Weights of a small mixture-of-experts language model, trained from scratch on English Wikipedia.
Experts: 32 experts in each of 13 layers, 2 picks a token, a sigmoid router.
Below are experts of layer 9 (counted from 0) of a mixture-of-experts language model. Rows are named router (the router's row for the expert), up (a neuron's input weights, with its number) and show model dimensions 440-479. Each number is 50 + 15 x the weight over its row's rms, rounded and kept within 0 to 99.
Before each expert's rows: a language model's description of what the expert responds to. This comes from a sample of Wikipedia text that the model never trained on.

# expert 27
Description: Nouns and prepositions in history, religion and heraldry text, such as century, god, stone, BC, around, of Constantinople.
router:13 50 51 32 67 54 51 43 62 43 51 42 40 89 56 71 44 43 44 47 60 31 52 31 15 61 67 52 40 42 40 78 38 27 51 60 59 67 59 80
up0:55 34 26 79 38 65 64 47 59 83 62 47 62 45 70 43 53 71 67 50 59 62 63 42 47 60 61 39 77 39 37 46 72 30 56 54 62 58 49 52
up1:57 62 51 51 83 65 47 54 51 30 47 64 33 24 58 34 55 61 17 54 52 53 36 45 58 47 42 56 52 75 51 50 50 17 89 33 43 26 51 49
up2:63 79 60 31 57 60 54 51 46 38 31 50 53 77 68 39 49 68 57 22 38 53 54 05 57 52 61 31 74 26 74 40 41 35 44 62 51 58 39 45
up3:27 33 53 62 29 66 57 64 58 63 49 56 37 23 44 43 55 50 47 47 43 55 40 63 57 48 48 33 43 47 60 51 62 61 60 77 50 67 57 31
up4:62 65 51 52 33 49 53 48 57 61 68 64 39 61 19 62 76 64 48 51 66 43 15 67 40 54 56 34 66 38 18 27 61 29 48 24 62 72 39 48
up5:63 32 51 21 39 62 81 49 51 64 58 58 75 55 23 49 61 33 56 29 60 39 38 71 37 64 21 70 62 43 41 56 65 30 45 58 26 45 62 63
up6:62 51 25 80 52 25 56 45 37 63 51 36 27 15 54 75 58 44 28 52 42 41 76 50 32 59 68 39 45 58 52 74 50 53 51 12 22 54 65 57
up7:11 35 32 61 34 30 70 58 34 55 49 71 51 44 64 45 46 59 29 22 47 64 37 51 50 50 55 52 65 70 55 62 51 46 42 35 42 56 56 63
up8:32 52 60 40 41 31 44 68 48 44 48 68 32 52 43 56 57 50 58 48 33 44 37 63 50 45 38 38 34 60 74 41 82 08 47 51 73 47 51 44
up9:44 71 38 37 47 25 33 42 43 71 64 25 71 56 65 47 32 59 18 69 26 25 47 62 49 51 57 27 68 53 32 61 60 28 57 56 52 31 64 58
up10:45 62 75 62 61 47 61 49 59 38 33 59 52 63 63 58 57 50 38 68 61 22 52 47 46 34 45 58 32 41 28 41 62 73 30 50 28 28 51 35
up11:66 65 38 67 59 47 72 30 43 53 78 81 54 50 20 60 55 44 35 12 64 33 22 60 66 66 72 80 66 47 22 27 71 43 69 50 68 18 65 53
up12:53 76 53 38 42 59 44 40 44 42 41 59 58 64 45 28 39 51 42 65 68 41 33 54 32 56 58 50 53 45 65 69 77 57 46 47 45 46 50 71
up13:42 37 42 27 53 37 62 41 49 36 55 72 40 47 58 39 57 71 48 53 60 63 56 77 49 58 59 47 30 37 61 15 29 43 58 49 80 34 25 72
up14:36 55 18 53 31 64 57 29 39 49 31 51 53 60 51 45 47 44 72 58 62 32 44 47 47 45 42 60 49 23 61 76 51 46 34 38 55 53 19 65
up15:20 49 66 71 40 64 66 55 51 44 75 49 50 50 13 68 46 52 53 50 33 55 51 28 72 75 35 25 41 49 29 47 35 49 55 68 37 55 57 73
up16:40 23 52 55 55 44 51 47 63 54 31 63 67 28 82 63 92 49 27 57 34 39 59 33 60 45 48 36 34 72 44 35 48 52 51 49 63 39 46 39
up17:60 66 63 52 45 64 40 29 52 17 51 63 43 55 45 50 68 47 51 63 73 32 33 30 67 61 61 49 31 35 33 37 65 26 42 52 35 80 49 56
up18:33 28 50 49 60 82 28 42 39 25 68 46 43 73 49 37 27 66 61 62 93 39 59 56 72 77 30 61 41 59 63 55 25 49 22 49 75 33 36 67
up19:55 26 53 66 46 55 36 59 44 26 31 68 71 39 31 35 19 63 51 44 57 36 47 84 37 43 48 59 42 72 30 55 51 58 47 84 64 42 54 57
up20:43 60 38 44 51 59 70 45 39 25 57 64 63 81 57 49 28 58 41 57 73 27 46 38 80 47 37 60 69 75 52 63 62 54 60 33 32 69 44 61
up21:48 52 82 43 41 34 41 12 40 77 88 50 56 43 64 46 31 48 42 55 77 29 26 70 39 35 44 45 32 25 48 46 89 43 66 42 66 73 63 69
up22:40 41 49 44 49 45 41 54 36 39 51 54 44 52 38 48 47 41 49 61 54 55 58 75 91 53 24 51 39 59 63 50 27 60 58 80 67 43 67 62
up23:55 54 78 77 47 46 42 44 51 59 46 58 36 69 64 31 29 34 59 54 63 45 43 21 35 61 52 37 45 40 65 52 69 38 41 63 34 65 52 42
up24:53 62 69 36 72 44 56 48 41 12 73 54 60 37 23 59 40 75 27 72 49 36 38 64 62 57 41 48 33 04 42 41 12 79 48 31 68 55 58 57
up25:28 63 30 31 42 56 46 69 32 33 40 33 41 66 32 51 33 53 28 35 45 58 61 58 57 70 52 62 60 59 65 68 30 52 25 81 44 39 50 59
up26:42 40 54 30 48 55 42 71 23 44 71 56 44 72 43 33 52 34 40 39 72 46 56 40 42 62 57 35 30 45 42 40 75 59 73 54 56 37 37 71
up27:64 63 42 55 37 34 60 34 52 33 65 49 44 52 54 65 68 74 49 65 49 65 21 41 55 52 55 47 56 70 65 40 51 39 61 67 50 45 21 45
up28:35 43 31 66 47 54 64 37 35 31 47 51 34 40 69 79 72 37 53 53 55 48 52 63 41 60 56 42 47 82 62 53 35 63 45 69 36 55 59 75
up29:56 34 62 43 71 59 47 47 76 66 40 52 36 40 26 68 44 36 27 44 57 69 55 54 27 58 53 41 68 54 36 31 77 22 59 55 54 56 12 53
up30:31 37 38 21 32 46 24 60 66 31 60 38 55 43 59 49 52 16 33 57 45 41 13 59 53 47 50 56 37 59 51 44 65 39 26 61 63 46 45 52
up31:53 61 29 70 62 58 58 64 27 51 58 46 59 65 44 51 58 22 53 84 58 34 53 45 63 62 60 69 48 67 46 32 49 70 58 34 41 73 46 49
up32:49 49 62 28 46 43 64 70 48 60 27 53 32 69 39 67 36 63 12 68 65 63 56 38 72 61 40 69 48 50 77 80 81 48 63 42 26 65 64 55
up33:41 69 59 47 53 70 68 31 20 41 52 92 31 55 26 76 41 40 63 49 56 42 35 49 27 55 62 69 33 36 67 61 45 63 52 22 32 63 36 57
up34:60 59 60 50 69 74 45 62 37 00 41 60 39 67 65 52 65 54 25 44 43 45 48 51 52 56 33 73 59 48 39 56 45 42 38 29 69 37 49 64
up35:37 55 61 43 49 43 39 60 52 65 41 47 41 47 47 33 70 81 41 83 74 28 38 24 31 47 49 49 57 58 42 47 45 60 55 42 79 77 39 43
up36:47 53 29 52 91 49 45 33 36 48 56 50 25 61 75 63 66 42 60 74 44 56 37 64 40 56 57 40 49 22 56 45 61 29 36 25 89 33 40 72
up37:13 74 47 21 72 49 47 16 36 67 66 45 40 30 62 46 37 61 71 59 55 47 30 49 47 44 44 44 55 54 38 50 36 39 44 41 77 52 47 79
up38:31 54 50 68 74 56 38 44 52 22 56 57 49 80 23 49 60 34 65 41 75 44 77 25 56 66 30 61 34 51 46 44 87 68 59 49 45 90 52 69
up39:53 57 38 51 60 72 48 41 59 68 56 50 47 67 65 48 69 59 63 67 46 15 37 58 56 62 33 34 78 75 37 51 61 30 58 28 71 52 10 54
up40:45 81 31 70 59 51 38 63 26 54 63 78 56 55 31 30 25 18 36 39 26 53 56 42 48 63 26 49 58 45 33 76 72 71 72 54 31 63 61 62
up41:58 53 47 58 95 60 73 25 39 50 60 67 34 22 45 50 50 35 43 56 47 40 41 64 28 48 59 41 57 34 71 34 57 46 34 25 79 35 26 65
up42:30 71 52 31 46 72 50 53 54 22 28 39 63 68 29 60 16 26 39 40 52 56 40 46 47 62 64 58 48 70 56 74 65 48 49 27 28 39 56 55
up43:63 71 26 60 59 84 49 61 43 50 52 82 37 57 74 43 41 54 15 52 48 52 58 63 50 49 48 38 45 73 46 61 30 33 44 63 47 59 46 53
up44:57 79 76 44 53 51 42 32 53 26 42 47 23 40 64 62 59 35 75 87 52 54 33 69 55 67 40 51 38 43 58 70 61 44 23 47 40 73 54 31
up45:37 64 15 54 65 45 40 40 55 28 45 70 29 33 35 51 64 45 33 47 62 49 58 58 71 57 40 38 43 63 48 52 42 73 54 63 54 64 55 33
up46:56 71 49 70 72 47 48 30 49 88 48 58 62 56 73 33 15 49 44 69 63 56 34 28 50 32 24 11 63 49 69 36 51 39 48 18 36 47 70 77
up47:36 47 52 84 53 74 57 32 63 32 65 67 65 36 55 36 37 49 63 66 52 51 64 63 50 41 61 59 56 68 50 45 54 48 14 57 44 56 54 42
up48:53 32 59 48 59 58 56 60 38 84 76 73 38 38 27 78 43 51 68 52 68 36 30 61 24 60 42 64 35 42 43 45 53 55 37 78 49 43 41 70
up49:42 46 48 50 31 64 47 66 66 61 70 77 51 60 79 79 49 73 49 74 39 65 76 35 64 59 40 53 35 39 60 41 55 82 67 62 40 79 49 29
up50:60 41 28 49 42 58 60 28 57 48 72 34 44 36 46 54 56 37 59 56 54 24 48 53 38 37 26 57 54 47 53 44 48 46 59 63 57 55 49 80
up51:46 70 39 61 62 58 53 43 72 32 45 55 59 25 51 45 52 55 40 26 28 32 73 57 53 49 52 43 59 98 67 55 67 41 25 64 38 37 43 63
up52:44 56 76 28 50 53 35 67 51 39 67 50 29 27 40 52 24 27 58 48 44 44 57 55 32 56 53 51 60 46 41 41 42 30 38 73 41 43 52 55
up53:78 61 40 56 69 87 75 52 60 44 57 30 49 56 37 68 17 31 61 51 85 32 80 76 55 66 36 50 57 68 36 39 81 82 12 50 72 45 48 38
up54:51 31 47 52 87 26 17 48 51 42 66 49 59 37 42 40 43 46 46 45 38 69 41 45 33 55 47 75 53 49 63 56 49 34 49 21 38 56 30 53
up55:40 61 66 82 51 39 71 46 54 71 48 72 28 56 48 40 72 25 39 66 58 40 58 23 45 61 50 63 41 58 14 67 33 51 54 33 47 50 77 31
up56:51 38 56 48 29 64 67 38 50 51 72 49 61 32 16 31 65 46 39 58 42 77 42 63 39 52 47 47 47 64 35 44 27 29 42 62 63 43 52 61
up57:33 70 26 77 58 48 49 33 32 43 51 38 40 67 80 57 52 40 58 37 66 41 54 41 54 53 40 35 79 31 54 61 59 72 75 36 40 77 72 64
up58:35 27 32 64 61 55 53 57 65 40 61 62 71 34 44 67 50 59 25 50 50 44 56 33 22 50 10 45 30 51 85 66 50 53 60 38 31 63 43 71
up59:62 47 37 32 53 55 73 80 54 54 46 29 40 38 53 48 41 79 57 81 45 25 32 53 41 49 51 56 33 64 39 53 44 60 74 45 29 72 71 15
up60:30 55 54 51 42 67 59 56 56 56 41 34 42 57 56 48 45 59 57 46 51 49 80 43 52 67 43 20 41 66 23 32 46 29 40 54 42 49 54 64
up61:32 48 74 32 25 34 75 49 76 49 56 47 53 41 22 70 55 56 57 31 46 66 44 41 70 73 57 44 57 41 37 83 40 50 65 27 61 88 68 34
up62:44 64 46 28 53 66 56 52 71 48 49 64 17 27 72 49 39 27 60 32 43 47 51 42 56 61 46 41 69 67 63 75 45 46 60 48 53 34 62 67
up63:62 42 29 60 52 50 55 62 24 47 66 21 49 55 63 48 53 47 51 58 68 55 50 36 34 53 54 60 67 40 19 35 40 37 42 49 50 40 47 63
up64:43 42 56 53 52 58 28 33 08 50 68 73 54 41 57 22 30 36 58 55 75 38 64 64 57 61 60 25 47 38 70 44 37 31 50 56 64 46 54 60
up65:36 45 55 43 56 66 79 24 43 71 52 62 33 25 45 66 67 45 38 93 69 45 68 60 48 47 62 36 36 50 76 52 29 51 24 35 38 49 58 52
up66:33 62 50 63 14 43 50 21 47 40 33 81 27 40 31 28 45 75 38 64 63 45 53 33 64 45 44 23 54 33 65 55 42 61 41 39 49 52 77 29
up67:65 52 79 61 43 33 56 50 72 74 78 70 42 59 50 68 71 61 59 65 64 53 39 45 37 51 49 39 62 54 57 27 30 29 48 24 45 72 47 45
up68:72 58 32 37 40 45 48 38 17 61 52 64 27 82 38 44 60 79 45 55 68 64 45 87 38 60 69 61 53 32 29 61 67 31 62 48 68 74 42 49
up69:79 37 58 49 54 60 55 31 62 74 56 29 52 63 31 72 45 39 49 55 41 36 59 44 27 58 33 46 49 43 60 62 72 22 45 28 52 41 77 45
up70:47 42 67 58 69 49 67 54 49 42 35 52 13 48 40 36 31 49 26 26 54 42 56 40 48 48 59 82 47 21 33 45 55 79 54 73 54 53 47 59
up71:62 44 32 72 32 62 40 60 75 61 25 51 59 67 43 42 39 73 32 51 48 66 54 40 58 44 50 23 34 43 69 44 71 64 41 86 67 48 14 27
up72:49 64 54 45 35 40 35 32 42 42 47 51 51 59 64 53 47 37 33 69 53 58 22 74 49 64 64 49 46 35 36 68 71 55 59 33 24 32 94 78
up73:57 71 59 39 58 66 32 18 63 19 65 46 42 46 64 40 35 35 53 44 50 57 39 55 19 39 30 57 31 53 47 63 64 49 57 42 54 60 22 38
up74:55 56 71 37 66 53 36 40 55 48 62 59 61 82 77 52 35 27 37 36 73 58 46 45 51 40 47 33 38 48 34 20 39 24 26 46 62 54 38 64
up75:74 27 49 71 40 46 41 41 46 56 64 39 42 52 63 49 34 72 16 79 63 67 69 57 46 62 24 50 44 68 74 33 72 36 51 50 73 68 36 61
up76:50 45 65 32 56 74 57 68 35 44 53 19 53 46 31 69 38 49 60 37 73 40 73 65 41 55 51 27 53 45 42 57 72 40 58 68 65 76 62 33
up77:38 50 40 70 79 58 43 67 34 55 74 40 64 44 50 70 38 31 63 78 69 47 45 33 56 42 45 48 73 74 62 54 30 21 57 54 27 60 60 67
up78:49 68 53 68 51 52 57 42 50 71 27 46 46 86 60 40 60 54 47 45 76 70 52 55 50 61 60 33 70 24 43 73 64 46 23 53 51 57 60 45
up79:42 76 54 73 53 54 78 44 48 40 58 50 24 51 44 55 43 63 60 33 84 56 52 41 45 73 48 43 31 56 61 60 70 59 36 45 59 55 46 69